Experts of a small language model.
Size: 15 layers, width 320, vocabulary 23181, 94M parameters.
Below are experts of layer 4 (counted from 0) of a mixture-of-experts language model. Rows are named router (the router's row for the expert), down (a neuron's output weights, with its number) and show model dimensions 64-127. Each number is 128 + 24 x the weight over its row's rms, rounded and kept within 0 to 255. Numbers have three digits each.
After each expert's rows: a language model's description of what the expert responds to. This comes from a sample of Wikipedia text that the model never trained on.

# expert 12
router:058129119124129119132150125123125119144142117117111122126099171100110156117156128109109115153130117122132137150123122142104140120118101149119132112117136109164111093129111130081112112061182135
down0:131160144122132151148127202104066129094115091114134122160095154133138117116107113121129164117132094125156116145121101146150150134131162096138152161086145184110129127106120125156162143103134149
down1:116104094100165123162143150134138137153093159144117122142119154106109131154118166140166086122111147111125145128144107095124110125111143104112168114143146097166128138139125117124143108102115121
down2:127125115119137143099154121192152111092098149078128100150132080144142138104094103131119161141115159125174115164127102152108133131165114126164120110175135110139130121080112132118111205167122104
down3:152131100103132128104135101162136133109083131105121164152117144119151142083134124100130130119124131121153139130107163077170163128135092077125103139122098124150116136140129122108092089117160076
down4:165097117097148107102065110132142124133134105122124101141147133131144101146116119125071106145146095078118141110146117083136092118087131124117157105143164142086120135120139134137142133131130099
down5:116138122110104150132142141104152150177124085147140154126122104145150127139111133122129146194148127112143077116168111176113142097144118146075120147172131098118164132084186145185134132074153199
down6:112139158114120144183143142122096099104161165136091091121146125111110105161106127123117135167165136128167140123155156129110135107094123091112118090168135165094149127130106137118097090119111111
down7:131149114133156137116109171131153164160122164124100128122110108094153146140064137164109107130069163109162128130120135122093160132124123155152133175123093080157113162123136102094127143149104145
down8:122109147141134105130128146155074117136117121144149150138161119096123139157099144137100100184125171145179131076157147127192111160086147106124131175162080118140132153153143098114179110119164124
down9:117104150141101139115139159149120092130117098107222157146108140122146111106108123161127124110117090141145109155124129128099136145098151126138131135141108131123116111162088149110117141164129148
down10:178165169093131102118113146145152144134124107144119141123148130173173079121123128160141124126141149141096132102104104082120132132131111151134154122155123098165089131114152114158127137126118110
down11:136129137118117086110158117145124104158181094184102081115138101132163154120165121142151119146136142180135122125091151090122139126151131161146128107142135079091121120112129161102144101090049109
down12:112105127126152095136109070143107127127069108168120135106146133158156115129129134119119135098152140144123107133109102126184100131130137086115120095149171092093101200102134130120088127130144139
down13:133143096147132119126139131128105144151095124130120084095107124136084131116096073145125120098132152136180167128155099123129096160136163159088124104147095142120139119094154164121117153125125103
down14:155132121088070158141124153141095112152130160146118101120152152145147148100134127133139108103105165160127138135135109135143133119153123165117170095100111093148134160109140091176148149121145124
down15:133134135124078091130130121139090103110108138086115132122088084145102146150115162132110161129119195072145126172119106130141113111167121148147161106094108102132128107148148161123180121126131131
down16:098148094121123136121161120101138119142115133125134147095144109169131143105145125144095163135128105137171134174168158157134161127137109125134175158156116116129116107127120148147148107163129104
down17:102137143157148132129106136147149141079132150181147120120121143098137115140160119136129152160120095117149086130135081154102148125129131133135129124095129096152156146143113123143161127125128167
down18:129153112108091129155117104097128128132147159114133133129087110146095095129089134098147127114103142135133118124114112143096150096112145122128108134156121119126169118126151121119093143066150133
down19:108094132103135115146199095116142151120106111137123146163139118069156118119152133096129144128133153176083111152104134087134144097117122144146129148124138110073140125130127101130110125118111071
down20:110129161101075082115108158136094126166120159140100124125134090084118130114116162097102113093098142120085126130139101118098115150139128154113133126144121108118119140132113137104128156070160105
down21:158130147119135147150163131135143117172134105142163139140149117099102088142154118137145141139125171165150114114139116166146159114102141133127123129098097137085143095133080156125168113143141109
down22:152172144103089143109124107133132082136132112146131149172142157105131138108097156156130126115137142146134152140121098128166091141146150168093136076130129177165140148174133140127117105093119117
down23:097156145122118132180149130122121146107148122112139111146126081123107103115178160134080154130147130154097166104137129118093159141137117097148134128136121149184109105116159123151108104126113108
Byte pieces of Tamil, Japanese, Chinese, Thai scripts, LaTeX symbols like \ _{ }, IPA marks, and parenthesized country codes.

# expert 2
router:112137173121149139155117118143155125154137120133122132147099103097088134117100104098142113122136115188174114115139129156169119091130152146130141115172131121126096169116085140091112154111130137
down0:145085169155174122128139111150122158123138147145118169129122144126126085121167146139135104156148152122131110172130148129080130115149085138140173157090105106100180179121116113108130123110133118
down1:138164082162163134088098145106160150127102118127148099100149097112151108139164144116126149100131144140102165174090144123143137111128136109170088127110081129109142102135112144163129106157153114
down2:073123144125115151139135104191123138174115102121105130122157182117099153091160132132142115109146127143158094088171173100106135146138138097090114117145149159109103160120121096135071150128123117
down3:157121123123125148091173145097143112138095214140127105116120150161125144121111134122138170104132152115136110105088152154097162075126086132134146162096128125141146186115133154167122142115136120
down4:121136148091145094117105101127173150155173095136145131102089107130114109095167139130118121107115137124085134139132124131111102110114157113164126113148149156119124134173112124092179157115139133
down5:153102150133132121127126149110126115119136178126110180136071047115135128149111147154172140127145100119131174092128115113125125143153121145145112143122130107153138129124151110150132143134186134
down6:156129133133128137167130112146148138162121136126158117120107141127139108101147136114100107166102132105114160167111132159114148103172111120163135103151131094154197127113133169130152151110117140
down7:085161118162106120129115122161162109129149167148113146156122137145157143159118121119107107188159135174162090125129126173125122126133161083131160066150170058083136170113099152163123152139106174
down8:104159094064135117100119162067135118081154123095157117081173119108156151154117175102121123143128108117147137140135132101156128098100135092108146141097163134136164099090143115121084111118130121
down9:141140134132147099117159138127115131164130116144138100160167120140114129152059133109106124137176116139188115124138129155149166122112104132129080124109155140133151115095159122151128089142123156
down10:080118132130126128112104110108119118083149130152145110129081113098070136116096112180102124130162160136134110104113159165148113094127132133133105157117147129107136093106141139088099116144120125
down11:107146132144118129122145103152103115167143153119120111158117135128134141121136090121140162143125110159132168121121153110097103106125105138159134139114110134130173127124161132116129099156137122
down12:159108092182127100144144123113114146123128139135150082146154131167115101145152118105153118142159137171102088096148075123099159109146113073112139177141154097083143134135115108113104137138164145
down13:097159118117146133104094192118135157150161104137167083090136123124113086110113097205152121127133100107143139130134135134145158096151165151116120119145159121128140145096132109082115117157136125
down14:126227133142144127121086162115127137153128134116109118163156088151103146120131107119129113114131121131177168103103143096135101147139128142125145083138142183190130130139156142136150114079185154
down15:140149109132186171138165141104148132083114143134145143118112099141166131126119133170182189162136150130137134147099139188095171159115105127142124153116168132132107120160129141129146121135115094
down16:164126131102143148100161148129090091134120135133102143112108112099143126108112120127121105096127167166124113128107123102137133093183126169131165138134137132131106107151150153104151100105118171
down17:123124139147114105132108142092142122150133186115144115138130103123095116101133170088154157125145123108077127108132140118152141127122125129105149148123129139129196143142153130171122147106095122
down18:164132145114151113133146128144135123115110139160139156134135177125120125121093065146165136096136139166115154107080147131134105128122169098129109075141142151149110101104091111074120098150136146
down19:161133107116134126162137070091108156104152133138113150126160102152125105145106139106118092082153147111162125121121126097094130131142110122075110141139092110118114112164176141129130125132123105
down20:111108108057139169128152132159139120158112160067126153140088124165128095141086148140153169111130123129116134199136158110150126121107127133116108116111137125166084129131173150113111126102140128
down21:121163155092100109117136120102086134119104122140116147133159154129122157110100101124112121102126153127185098126085109112119140179128111132145172103166152144170082112145108124083169142116162145
down22:129135140184135116141097107094126134117158121105161136140105151113153105119089100117127111074131125118121153109162121144147112114123151109147123081162102104104167176148085171125174104107135151
down23:135103113184107132135121133161098112104155093096142131137133112096097110097134121148105127139164103094132101125128151081135152164120207095126111122120120112126122128129125133124104094140180102
Capitalized word pieces beginning proper names of places, works and organizations, often after of/in/at, e.g. North Att-leborough, West Streets, River, Park.

# expert 7
router:104090125149197161149105107148142137126147162078125161119125093109149119125118135127122083116137124177127116156141109132137116142179137119157122135140068133100143150099107128077103154126112170
down0:116137140094136140157100140143136132074157124130154134129129096148138113153119162134142169131150110129080168068142126102142129094172138139114114127124152145104132149129087082096170091119138101
down1:074110159173134128131108156133132132124101121100134140140123098133123181140112117125080147137133090170134175076156085136113109139174105086080166115122134128140147122101114158146098090138148122
down2:087094111124083178157095130063159096165141089139159166146167133117127147131117093127101137101128155108133125121112159126122103133118134108134163128138113122201126146141135094132125178115108152
down3:133149139079093111126129147090167133189107118146120102112075121114163145148169124165129119138131092125127131122128114104129159101105136111094091136139186157120126129145160141135127089131170109
down4:148119068157134106162129129102119173124180106104161102107159104137149122170103154150123150119133103133180144157154138115112125139134135130106129111123064181126096116142134124129124150090148128
down5:161094115137146140137119115143122180122150067124097129107130155113105123152123128126162120115117133110132103193138128110126083152144141117157136132134122136154169122123097142109110093099045126
down6:143127132175080133136138132108098131126146154148106104115100109102169104128135103156119108143131086155131171158082126163111143121105146080099098157114160133138121109117127145109113112128102100
down7:140141115118114100113147161128161171141127116112152137136079110183099130125141101093106164117121126101122115116126130109155155158168147133154085115148144147132127160135108087116124125152143163
down8:163156147120169105099136120136143135122165168151123090133122135165100155121185108118099072119113138156119125136102132123189108106134098089091110115120169134122150126129151133086118100143117161
down9:126108096105130137126137114099143088130164109124084094161122155139147119135093151120132114084115099099061085144173131117129101131143094161134159121124096115178138112117157131120145130095077107
down10:132156124106151114167146150102144120126176108152112206125131127194136171143142134140105121157106106143136123086133125154138129141147110142152111124135167156142117136154137129128144104128136112
down11:138133124106173155080113137090125142154115122141104120125124111115165162154141095116130138084157125118114133129132105134118133113120159086072117170120193121187174170116138153152128115112132134
down12:137153143140144120124159139114108154126109157096148164131136131110135147126161153110120122077173094123128106154168163119134118075145119144156143094150106084086104118146162074160100136123150119
down13:114084111124140133170111083117110116142161138153149085129107095115097156108155131108131131135139162090119147143131123161103133148120175149135165098128128098132128117089126193140142119090101145
down14:109146085133112178175124164140105117121168134100112142111111105159143116155100118139124129132086134140143073107134175123190138144120117151139102158133126130110154145120090119158187174161108102
down15:126116123159117190173141110153145138136138129155108137107099134145117093122181111114142117124119175098114123119134104095136120153072100146092114155133130177098149168195114123155125134165158084
down16:127164148116113120116151139175119158136129112166157119087124121114139152132083096110204171147178157061090153129133105152141139145140125137087122113133135110133098175135169089110109096168091141
down17:140097116140103147128101124089086102140119108112123162148156117096148103147133151151139129156130098122124132161110149083110155132112124097147132159116087142127116132161121187119106156122097139
down18:116091136119141120133137136136097152095154076115114155096134122128137143138132121184117105122144151131121131113178118116171101169162164113092146137114150116128116113147117155155144122122114114
down19:117133101153187108095112121140171132123108129154148126136135122138140125137126136137147126143120129130141175146151116143107121147132141131082105101144095135120187136135122103125149147104138143
down20:075152144123139147151135114106091157159126120099130142139135133118126144121118137105088125146124132102192119141137156142149136103101150171129144128178076108125103123116178117131148146125108141
down21:091090132109143106073144156148106151169133120159102178128111104165147084111142131141141108140111150160135126122140121150160142140124132117195115125143142122117130165169115124153116121185076126
down22:159151116149115117129160158084115097083083112098107183134103170082103113089124116136156100120169101137175151154112096141114120135108122137130113093171128195090169123131139085121126136110127125
down23:118127113127119136166176143093150142106118062079124148159136142140100157086120136172117115127107136129158131117121139194132136140132134122116132153156128130144084162112082104096090125131111159
Verbs, auxiliaries and participle endings in prose predicates, such as was, is, has been, spent, att-ested, is a.

# expert 11
router:085148110145133134089159107161132101116110108154115137096123153113113141121101127110106114144153105138161172091126100113156131084149162160132123128152107124108095126148101127082081137144101127
down0:154129192136122117159157160122172103110115141136108147180132121116137145162172121131144097145148121136089100124119124140129149103117078121025155121139139122120145143132151112143106130160153083
down1:061096068065139141104127149137119140080114115092173130138124108130152085115160099115135115119144098140154069156125140128180161129126164092038116144091080161156113140148151137129111169127134144
down2:133122128114155097147109100142122064162123156118078114158145111177133144126142168159108144096158190135138115155165140112111088154136125143151157137106123088158152122114153127135127166072185081
down3:129070144126128174114093142094147100122167158138127122133103171118154074148118121104146073125142147154177118074144120136171104124165148141139136104155150102118149143113149163161153141144097159
down4:134108111103109099148107141114138115108140174146135120123116119108121102101142096085120146100163120144102113117144063156133111139158112128144122109110134124117099113134082128097140109116093156
down5:125143124157087143092114144129082116134141106148109132137142199121109118164092142099158139186151127141132115117105128144135156133161139110110113184141102097134116100140104137130144163110114155
down6:130105146104097117148099132113126122143103102129081124118148122149109139131119133160134058119109142143145155121089152113135146116192133109128161079126134136118091120086170139141118124154096103
down7:118132156087123117128132131114152071101115123133124099109141128126129124136103086157148133113136153109154074095065137134146095135145113169118111128160138156133061159131114137163141136116122137
down8:131116124118172149117114150097118119104162141126118126085139160143159109144147112170134105096120146164156156127138156109153088185145152129102099131120126149103125131149126174105134103153122126
down9:124125117166091134099109144112121169102119062084147145132130091133135107134112089105106124113122141118143127111105118130142138156142126172145106131099137140112090159151125119132112097143107140
down10:125110102122090159114126119148136080167146107149129100142135115172134142123097125140146129152126129117151124137149131167124099140121121117165156124123107113133071208125123105154173142133137131
down11:111117141110119132159084100146140163164148126147129149115099145139138086120128138128125117115099117140131162110116176152155166113122093167116175077101136141162133119167154103154169123091134127
down12:086119131160133125136105140075165110177107147108115114166139105116153100118132112121151129065121098088147105163128149143117160132150122147103106147162114110132108129164169160136105163143136112
down13:124155134131122122166122109074130101087157137166182145098166131130134140125089141124095130089150119136129127145130097147142145111111109145137111185098152129114131110186090108139127145113149160
down14:125099121083102076144105115127123151114150138126168097097143147109096140135144145133149111158134111153150132162108149102157110127136137114130122138186111106102113159154133120118141166134137092
down15:130119150124143140117151120174142093143130106071124158101097093132126114114124136130116100108122151155152102128132185096124160134136128099143149164114100129081103115116134121104092127105121143
down16:156136158130153151127129116103133123110090111157162106091123133134116133134096193162099130111148109139129149106144138124086124115100138145131140115164091137167109159197125112155123151097150141
down17:066142150078128136138096105155084126159136147127137083117136148165153138153174130138113073120142113149127130104127105130132166132131116095097140117077116140138143154108073121140139138117118113
down18:154113131139123153149131144129142093068118129156159120151103132106096122086153094169091127121144137122117116116114147119126103142102123149143117084125117118113107131153164113089074080134136171
down19:113136083090126135153118081154061143156132153155121112150140085118122132138140173140103115151124139156136130115140159129108141161115127130166108169141162216117118135121082163171150098104123124
down20:149088109149146160137117141107122112149131126160122140125143140086133155154133176154154128141132143137130158116108176153122121181100162122144152100160132110140182157178109127104142125121143139
down21:118114129100096156138123178124100084131126110098144099116128127164116092134141166123141148128117136140098154142120099145119147181124078109104095107103079214100081125140098143112112110149136113
down22:155098153133099102110132140163142147117128151101136131113110120118145137146110203147111161056100136111138128161143147133118158175088099109172096137093143155128105142134086124109132150164088123
down23:105165172140137145077151135085123160106117146132099101121112127148123126143133118110116148159135145085126139142151167128130124130095116130095106131135121142139100109103156113157144140119134111
Pieces of personal names, mostly first names and surname fragments, such as William, James, Mlad-en-ov, Nicol-as.

# expert 3
router:090090181121178208126115109175159128127113143103116116143115105059139160100094112124117118121153109174125154087114124159122189117146148110162115143179134121129095153127142145146116124094140173
down0:090128123079114124141112137111128146121108123128156116142111166143137133122111105149135102112105114128158144137161129100090139124120178114135120111145150134122039130135122127103111136134134097
down1:114144100108096109161110139092118132124121148154111114145066166126138089131135081143129128121150146130114154135099160120122149131096134114120139090102155141118110154091146177133101138118125097
down2:111108143117138110122112106147148133113146124108099123151109139171125117172110142117114131155141128125102121118117118129090115094106153185136113136156143117151114136084137103102089151114078092
down3:151136144063127137085149153148116149107088133137132132120105128104145109139099110081126141122113107126130106136169112128133143119136165118181135149147110144171176125157152152157152157143109118
down4:147126131135138099107143121165133163115133136113104146132137151140092138165173131099113147153150146163145098122131168120164135104177150199128129135088110110133093134166143095143137118110134129
down5:127106148118111150127091186112133096101174131109160144132112135142091141184132118115115112126175132132146141089169143184136126140087135105128123142117142121130107112131118091140118103157154111
down6:155161166133137148127094179133124122127138148109107103119106097121106145145146142119149096115134123111107112120140136090144112087162120082088101099117076136155143091120117089080145149091129114
down7:157092145137122108124126072126089141126105149123121141125138084107155132107130142137140093140114109125129136137089144110092100165106084121128158119140156129114091104169133125122142155127122115
down8:142119090136122149117110057114077158119104155121151165110128142149135126116117180122150126143124145142078129123132103076164156132139157098124137187100116157074083173120098146086103114150114126
down9:142111139090113122129105135095125111128129166111126133134120178146140104152125125122138142106105134139109106142156131119167112132149144135149120154148151151143140139172113158087122149152146097
down10:110096182120124111156103121156118135133123142106108161143110129088148148161160108138155120126098077126118093125117118099109104090128154147133137137144149104116118129092101136114124141108123083
down11:154108132128136112143139148140115107133092099121125139132114131111098138126128100134148194085120105181139131126121078144113123122151195080152112100124134136128145151174088118162128117164139150
down12:093118161143084119116115152100149137175109184150122142165121114124193060071134174133109141123109124116110121126137138082145118105137129157134125134103112174087124081090130108113110111126132125
down13:156142129126131121143109148117144087126098113139142173119149123160126152108089171188169105093115152166135123129109135141126104122121135120120122127116124128152098104077129114075126087139142166
down14:166125157143156152154089099130085125095126142119125090149085159119102126167176133121115075154116131107078173148095093103125114138123125144071154112115116109160123121147123111086145122096113077
down15:115107171110118123134139117134140127167137141127121149123114124155111122137110163156136147109150129153113141110112124132152138116126151140146121144089146105149094151146133096108112130141122164
down16:139163150113111107119121138143137131132138097153122139124134137129141143109118102132127116127138148128162141147146083129098125149132142138128086147108145128140150106133161130146092147138144121
down17:141110102119142184064085136130124109128131123116124131111155117184114119143085138115108109138117140135162130146128155137114122125133109159152146119135163105134079160112126079139131130105113112
down18:083138159140132121114128122085137129120144109120125142082109144091180070118173134150117069116143091125142149130168142135137099149189107139135129156159114148142103125133106123144142126179139129
down19:132111113116151113121117164106160103133126140137120106097157102154095155111099154116096111118127136162100098137120100170140120124113115152127120151123115149091126146113103116124098105136145148
down20:130144112132153113121144116166158135116130132155132132163143153139116127101139127166131093126132179115111119102140161110127155084139135092123171135109118140155130098124131130150154093112118099
down21:118175158121112166148117152151133105105089124138126126132091125123127129108135115074114123126112135109087123110140177136145109117144118140144066153050130162126165127123098144168121109137116128
down22:146129128127114141200162129131104122108141140120146086173177114084095134150105143144115111139115117123099166139142124158122087170126122126121147146135113177130103128086150105161165135156106126
down23:122104093144149160137117114126148180111140112130147134122099136091138104088086177117117114106079096127070121167147132152118102092153094109173077158160098079140144155130097089131117085094094134
Determiners and possessive pronouns in running prose and the word right after them, such as their, her, his, the screenplay, unique abilities.

# expert 13
router:110116149158141129149099127175172142125137124142132127147131113129116127171118119122160107148138099150118142131118145124097151060164137130142139137157114122116126156127108144112109131135131134
down0:099148115125122124121086125119171127110156137095109122129118135193180141128133111098166123180123158122141121165138096126129140097102111179122152172124145126148138101151127134147126130116146123
down1:115063104137111147096148084156083108145110141112140175133094159097128190141161113115155143091106122129142119117131174126146153128176152098147126128136147112155126109173114134109119135086118145
down2:131133141075109139084099114093135128103138111126104189146150154166140103114099136146104126125111114133152123141074166111163168128156090105128141115083155125127071143114153095176124092125098146
down3:128127156114118211128135147095145132106148115119153101100131177133140133141104151195134131074075136100127134154112111137180107109146135151123135134154126134144125139131120088165158137138107113
down4:119160146132145137158134123195102113112110111125090145086145139107086127138120135125156085154119107143116160083124140123101116112093096127154151191158145151140130130096128149127111167116117148
down5:088131132111121128124114109147105093146123116089150124106153157084170138145149127141102096169126113138134133120132139141149153121133086109162127128144110137129138148104170132130146142134123168
down6:140119160142116108119122144183115143111129148082079166159182164173120150173156103132102132109086154118125187117139167150087146100122110114158123130120119116141074167128080097123114153116149127
down7:110114127109155131129133125137141109124144152107156147133118133129107114155178131132169125151118144162150103105101134136131076125121139120122160140079177138120133134146178168126094141098132076
down8:137134106138197143117110103135087141151139165149131141121107189094100120113103159113166133126157139139128146141150109191082140118129127136119156114119149098138130119146139102075135146084133164
down9:108184135144133125127105157123156139125116146071138170086061120151100121116147158132111153120094126129142128142150127158183155098123107152152114159138151139158165121112106119180127126143125137
down10:143145112139126059156127111109119144153119094138108157156119151146133116120061153117173156132194087140129127146154131184142118095117172106094166129080153148099105113116059133113108116104098157
down11:142120123131107105118120133103146113130163165131156140066100111107152089124104163114149152122153151189140136125137119122127151110119115112122150111133146150147126117118126118147169150130132119
down12:098143147135116128064177137093121073095124130145146153114146149167096085145153140121114105125123119123143116110103137128149137122106123148133106133118147117140131160100127101139094157113091142
down13:147131155125155130108095131127132091112120093121133120058152117191122125141135170135162099111147137139147122152118148113112133188158104118154165142170148106136127108143155134134145104155151132
down14:144151125112073106132139140080127120114173106155110122118147153134152107141124153107115099115123103090160110108118121177146169122129154128200078125134145149109112095142101128087122109139070173
down15:106099172119127124161122097168140130134098158102115113142096110172112150069135150153141137157153115144076119131134144133086132116128097130153156080116138168120125135145170140092123135147137103
down16:126157121159120094108102115111100133133132144149118095110172164116142094147135115132130122119142116111113131138120148120178155135149132060142118119138148105117161163139068123156123111150133106
down17:124131121124110169118117144133123149164151114117123124078095138163146108136124112111113151145130109148172098159120138132114082135134084115101140135136095108119109074093101134122116155118115150
down18:100128102134164104117111135141152102138133112122174138090162130165128151093128172113097119101159117131110125147141168141146126100158146127077143126096097153132131104080148125159131127067116151
down19:111095108131107163141175141061168135130110098120132125107125128130096131061119124141123105145126130158132134111126115127099119135110156071093135171138153154085086139100163124152134132153141135
down20:112140143127149088156134148106079104142140114121118147112134156139119111115129137128140146154137094159123111125125136133166117161134124115106114143064144136105122140145123138089105095145135082
down21:146125103119082125152148107164090132109050104140131142109098149100146143107132125133125098160103142110124074118103083144104106085117124090147155116089094129125122147147124108100136147087134096
down22:136129142114140121104155104158143132116141086111156158156105151151117093135147148152147129133117163130162130114108144146117098142167125157088153140153170128130135155176118131140162110149161174
down23:080117143130086137139109179113102092140138145146116110109111112129152080131111189091143134138142122102143108136124134133124102118167110127133149150142115111080116114067115148183120095132125118
Middle and end pieces of long Latinate words, such as -ical, -ist, -ational, indiscr-imin-ately, suprem-ac-ist.

# expert 0
router:095151138134113115144118110137157143119111097146131095103135159126154119150123106119118103093130084136139149135155087135116172093175152118144137153130148090098121152115116099069135109133121170
down0:140107109145143126153139138154140112127120144138126124115109111174142113103127132120151069107104116129123126132168156111140093107129080133122165132154140118136118138104151128076114191133137145
down1:150159164122135103165137133155125154146134148135097131124154120124116150146157137131139118114103125152140163138141137137115094132167152125129148140126145130146166140165126108140116156122133136
down2:107121149137134107105131090157127129139116122096112156097125086112125129136156159118133118118139148111151106164144169146155113094139128093128100129139106147135156113109144123141116174120133102
down3:128149104121176130151187107144129151124161131136074157112147136160103127124122150133143097095186130120138150121119162151155127127163085144101121104119147160075110133114145134095136128111139126
down4:104137115132124161133135135126135108150152129127076137174127167177120091117148148127142118112127146126118182133092153094124163126067127146141131133132132142109161105171130121099106134146124077
down5:089122152136129135107095092115110129149121110079126123145119117139139116134102119120135140121132135128199114126099142138122073147149110123107128113158130139156151128123122130164111149137128132
down6:152164155069129110119124122081095118123147115171120148137099105123082090154174116140140103119137122144097118148085127129179106118124092140103125149113129140097121107113143115158114195113145097
down7:136126147117148112142152120126151136109132108139128187155141119139115145178124102125172167063109146121122167113139080152133139134151133156135098129091130108133182127127126149098100181142133109
down8:138067123096143083143131165127114140135126161121131127140104086109070139110174141105130141146137181159158140143108109096077143097185118103165144122167136115124129091083111081121160120138085144
down9:090129118150173170119153106124122146104095133131100106164145141170126112126148119100097092148127140132089084104124128112112156106105095115140077146096130143125150109171133173102110149081148124
down10:138116146126156142107128134101135142135128115103146107092097166119143104145129109131175144113135158150074105083126140135094148130133119118101140156100125125134168120127088154124118148114138117
down11:134160118140127143106115113173089129126093141119105150088100104113158161086167116147140087107142103152097139116139118090111108121149120156137108114105153143102097161118122125148154129137151105
down12:167109098064179133120145148160103168132126111128131105181166149127161128104137138102103115140107127129111091158101152157130077126152155140132134089140126132061133141134124121131144143140107122
down13:112128088162111115152104106097153100133144154105169128135077124107117107113097139079137159141126105152128162116164137137152127117111174166139134117142162083135145129114108175134123137092102126
down14:108095167106114142110126119186074144091147124112123144076120162133191110111107137151134142123165133179150122174138119144137124106092129136137127143135146130101139139127123132111112130233131098
down15:147117124132082174115126094135156128109123165165153152132139115142160135133118125126144081118133127093133111117159128133121116115119059166102093166081055124107124148070140128140141146153110139
down16:131130082133104097164159139110156071075123083114130114120125083141078121131169131120166092160112123083142098133125113153140058130143166100077157127131135127138154097145146124123171132108120114
down17:128126138138113166157139100120148171149164172167089113122119131112147122129114137122164119143135110128120120126135096141111167122170131117149140177131133111097121102134113117144131090124062138
down18:131112130159136135130127176147122124132138142141115149142060095122148129144126123116131137111124170174158106102105134189156104119115130124125130088128124141156114083134112138149134154165142110
down19:134135142115101114137132114147133113095134124148120126117134164112166108052065095133129079125145082122147127096147131099115112113126147103083112129126142107133119130149143116160113128109120095
down20:116143151167093142137159140170139087120124139144130103115148143165140157133111141111143128112144148144113085141125125125155132125120147152166120151177128103110112130104140140146147146124130157
down21:160132142167125125106096137149116125124149127123139158131118152119138135129110104112151104155128142137130118139111105123129133198114148105151137125114134122105109114084099143109130092137153133
down22:127125121152151132136134132096151130110127102100092120105183117094178142161093114171148121111139105140142124124138135136138143140140088144146111157080137093139135103116116129127104079138105180
down23:130145126125126096106119153125113089138102132126101115131134157150131150130155105114132129150150110119112129100098134117124130118144096134122140141154083084103139110162123115111115145166141149
Single letters and short fragments inside rare or foreign words and names, often after hyphens, e.g. Ceram-by-cidae, Wit-w-atersrand, now-de-funct.

# expert 10
router:118067141118162131152096120131139135151109141141139122138115118057092105075116166117143136145139098175130128164117121153132122091155131120116106097147124129089101144107138155091058142137114143
down0:122104115112104111161111164139080140118084143071148080122101119110135087117159150076121128147120088120093127147105107176184116098125182110117118105149106127119118128116094113105133165094127140
down1:117133091113150125126124123128120154161124116099148094166177146096103103137097108127118096106125103086128146108103154136122111120113161137157113144119102118127097103152122145183127111177177145
down2:148117106110109113157118121136153072150110136109184121142066135123120143136126125150100148109139112133119131129118108168103103137105051110128149091142109101097133095157105060133147132134113126
down3:124131121115087164162137085147150104129119142165143127137099117127146098117109114139135140111159109125079150100118110133090103132131155125110168117142186166168138123130157137163107116125122149
down4:130152145145089182158140146135113132137131121123114110124119153119106146189112063100180068150111112121093119097132112112089151121147123094158149084117126128115126127131148137093107130131146140
down5:181149107137088113128134160126136141135140160121135086099132136089154146154161102127131145124162130169101131120115127109108124099118140103124174096121073156119084137154147145130135136140153115
down6:145092107113074132120111113138107094132129138099106104120107090110140146162135120123127139133127146205120107170129136123107159096104161129108088121150160138121135119155135133126114146096109113
down7:147128145126122089084104124109123118122124127139148113154103143087132108113101135172126167141143139118175152120122143145156113146138121077126112139140159136128138131104134201102143073116141137
down8:151085109095152132104155145121143154083103156122112142112127137089124099126125092119157168109111152148112142144104095094115121137131098141126129147124111122127153115122109135105144167117083145
down9:140113150109131152125120138131099147109104126130136108094134159105132129126154114121143130132081144124113168113100167105129117092149127126113114156144135123114125100135185117126093154103119091
down10:093125108075100140139165114112095099156112122114142166163093103141115115138110137115141132120123151069119137144101150107113102154111124161154117130093089156108136117148141146132167115108135113
down11:100154152093096101138106163145180162096145132099116131113172136123147147137131132165134125128148122148134102134113148100129170141126193099158108121128087131120149120168117168143123112133145100
down12:198132153148117124135119103132126112128115162140127088151115123120108087144147139110129146146163132131120148110124161076148138138189095128125125111105119118102104118130140081128149138149124177
down13:162120139125116109109108085128112082118133117153131157163119097155147132122143112119117126179134112135127152176112126113141153172147099133111102146127103111149126140171142144113116147131107137
down14:078174105106139140064112159121162090102136103106146115103150148125162103144129175130108125123124156078157144117162154127120126132120152154150131099131136129099147112091126123072137134143146113
down15:083166169163127102122150125110146142059129114116128136099171168136108135123128114122110149066181131149132100151111145112105127183103151115140065141127152152114158113147119139124124162137163165
down16:157093103155139159167070142119119122137135162117152175152125161126140152131158161137145130090142103125094109116113144121122158096143095160114163155096129102204123095121145098141144131132065203
down17:106162153075124123136125128114162117121122136070150154178149116129123129114149114112149099106115110122185143097093158111133138130142094143140135148149159126116126157144135109143171144139136178
down18:140127131147155148129137129117131125092122092205105117126096134137148099110089106121099114105145137143099123108156142134141160133131156142166083131145132150151050141083116150104129142143107131
down19:136182118161105126098145123115171130120157168125112125138072145155117148134144045160114150125156111197116113143091103140114176156116192158153127167102127126155126112136074113153103117108127153
down20:117135090096126117115135144152142114141189086181111163090108159053168124140133082145122127151103151150161149078136121126107124111112191125116144152145135096141113132131121145141116148118106200
down21:121183147105120120146125136143152153105150083124178201122113092064142129096116128119127124093106105109133162103105169087139103132162120141142100126141096117127110114161103142141114139105126083
down22:130130140128110124167112113157100140085116119104138132119109139122134116169159122104098115140105131124102157133120140130139130143180149088148175184174079149159146112110104154131132123147113103
down23:141133118086133120140145123119070130100081110165133103129163111111146106107098136154160135144140125135107113149135069149128167147110169126083159096124075090076114128122144120120120144130123138
Topic nouns following the or a possessive, often in media, politics and organizations, e.g. album, season, episode, office, general election.